From a checkpoint of a small mixture-of-experts model trained on Wikipedia: vocabulary 8192.
Below are experts of layer 6 (counted from 0) of a mixture-of-experts language model. Rows are named down (a neuron's output weights, with its number) and show model dimensions 0-31. Each number is 500 + 40 x the weight over its row's rms, rounded and kept within 0 to 999. Numbers have three digits each.
Before each expert's rows: "comes before" lists some tokens at least twice as common just after its tokens as in all text. This comes from a sample of Wikipedia text that the model never trained on. Tokens count by the router's weight.

# expert 15
comes before: "|", " |", "1", "2", "3", "4"
down0:533466527469406480528488520492519493470502501513436510506451557464547462469429523505573579497480
down1:541476504536552553545454523483531484507562481494430537527491483544494517426522486512509545414443
down2:456494512506453530476546428576516450436501487433528474573497438507563542557510443520432568482514
down3:497519568464479476531510573416526463446478429448562415475584575462463486504520534520444590472517
down4:610496453498484487588452508448537532510395538480415505554507507491465490475423495565505484540467
down5:511528495413523492492482404506458574515504534490533468508563498453504453589515451503504463445480
down6:531507435438492464551510503512505461422524439489498578412487476509519480492453528433579524512463

# expert 12
comes before: "\n", "-", " the", "==", "The", "==="
down0:458407497467546490532480495487544537477575489489456500524551460465504539555424481523547485499531
down1:478508439495568528474502472502480492492508500595552554527537510491565488499538524490557579492473
down2:516529545570446548511473463439502467538497562525506517463552573537422558528456436487552520502516
down3:454519499476494456467523535482522467516547463551523465543588472443491571538530526478488563516533
down4:491512450529518536486505523515531459510528545494500581531520467591499548498495504534499516429536
down5:434600516506479456525486494520516497445524560496478528491537560482465578473381464504486510487447
down6:454524476515480502558520528454445533503456534547558502522539484435550522447537478456535430497458

# expert 11
comes before: "1", "2", "3", "al", "ac", "st"
down0:443440513446571493479444430525502457519511431504438463455514423440563477511533506464479584457462
down1:543485520582475452478495431493443538579487549464495480451485492470559498590569550547515527491565
down2:520520475451487537516484406564481498447548596478495480470489512515497466559457533503494467503508
down3:505520457402537492445490525447528457482529501507509533447488529463513540537494504527491457553451
down4:444517513517505469523489539591467424519443442465526407514501570451543512455515440465530567449524
down5:478502518553488539534512573508463557482476461482480526489506468518514452496523543460522440554467
down6:529507522452554468538516484452554518525499497468484589531549560479447497460495496467459506486498

# expert 4
comes before: " ", ":", " the", " be", " \"", "="
down0:462531462554489548468518478537436478471509438502495451525544489496480504483458486511481443519468
down1:477487493485492488465497501541468509526551519543493473512498478590551492458523469508544448502459
down2:550493490510509514409480456501518535424412429395476489488511481497496492486485554505494538473490
down3:425410492491486544509557521481495450450508420497469514460437545517484525524463455486433415501466
down4:510474497484526507507548521510485466566561472477520401519518542501479464521529460540516500497443
down5:546492430493503511449481495549530566546455464499554473531484467530470410431505505460554452436490
down6:507521461445504463495525523423507508592468518502476441488494560488528573487469459568512516462477

# expert 9
comes before: " |", " ", ")", "–", ";", "°"
down0:540569460526445486461537501473423530533529548475484475472548556486442533430458538492532459452521
down1:532439498434471462479527482454465435477540519464511477475548554512490474509580509494540482450426
down2:489560447438400559526561506494497549513494511481463529510493524522452515501486511476438484457563
down3:498532475479477522511565518448520537535520514522492544512519498496361525502451596493458539534467
down4:442483473533601458559608498531500490500564509532532533519518548532530513550424519492511536502534
down5:517605497509503558510455428494466493508505584471518524540455485473506480561486490531441577558530
down6:502543536508515501569482452545502473513423547397456477486449475487465470580447548502445497466537

# expert 14
comes before: " |", "0", "==", "%", " ==", " years"
down0:500520517484539486486486460488462512488415533458510458528557556482551457484496493547477552518452
down1:490519516485492485496469546470475583431413525498549453500465511560548495501541506522515467535579
down2:431435582447487502413490504595554484471524597460494445534498469529529490553466474528499505487502
down3:512456493522501600503560521516556453448536574485495506510479481491405473463523539466516447419464
down4:496553524425472497509506404507504471581515583520523528472417563518476592534477474547537551540511
down5:500466549555526520461436482547461518524519463500528530506514443495471559509511496505454389536504
down6:489413458442477489538513461510554480435565485470541536456506478532582487534522491500535570471509

# expert 0
comes before: "\n", " The", " He", " he", " was", " In"
down0:539486472436554522505517522530467519495534525498469482537458456476562534493440593492548524473461
down1:460439498438482518533511457542510498560475517548493547487500553525467597540505511488433579499503
down2:441530524429543512478505453466458487554518507502447477515580445459509512495508436489502523456494
down3:502468504454467539514556526529464506504511488473438541519429539535515465469544468553435502460518
down4:518542494527462560469474547502482453470638485551458518445515550476588523536513528494527510496534
down5:448542441526495536506421528462522535538581524509569471523527495535456484541474565411462473519433
down6:512493510503458482473475456484530523504452571424534451530470474392562502569526493607517500607475

# expert 8
comes before: " a", " in", " to", " by", " as", " the"
down0:566474482483452532446477528567483477549504508533487501529489531465451525487479521547464496529549
down1:519516454449440520496448531535457539481563519616567419493473506491462504456509492513527497483488
down2:544486555542480424370476489450491452564431535446453482487580446518545525571516485436529500494449
down3:471558491455489438461531522458544423584553582489492446641466467492484514506490560489489509527547
down4:453536507548509464389492555511472510481477497444473504436505467459513444478454496448456497411478
down5:512458502464477475517498603449427420490459594490509480519566584458487542561563526465521547562483
down6:448565453460462500473442461536507498496557501435478465497486515464563485525514525445538486526488

# expert 7
comes before: "0", "9", "8", "1", "7", "2"
down0:482495472522512460544527534542511477477531433520508455488506528601507564502486433543437497455500
down1:503412510413515424541482459466376495486471593556549508498452505588495528504508499410494566551463
down2:468571513550500503576500477480498507501478564462471446439570534476501466519450497491461493578427
down3:470510486554590471512536512458467500459496536464528413464569480459489560479576484498533450518547
down4:471426527532440541535506517550546420465488508429488540505484533539526447500467540538524524491472
down5:509524471549531462470537521513488444537438459461548473510493430494560532438497517440421465466493
down6:508505511505549531464499474565451488525455457546520524514545479469555507520504545472557486526492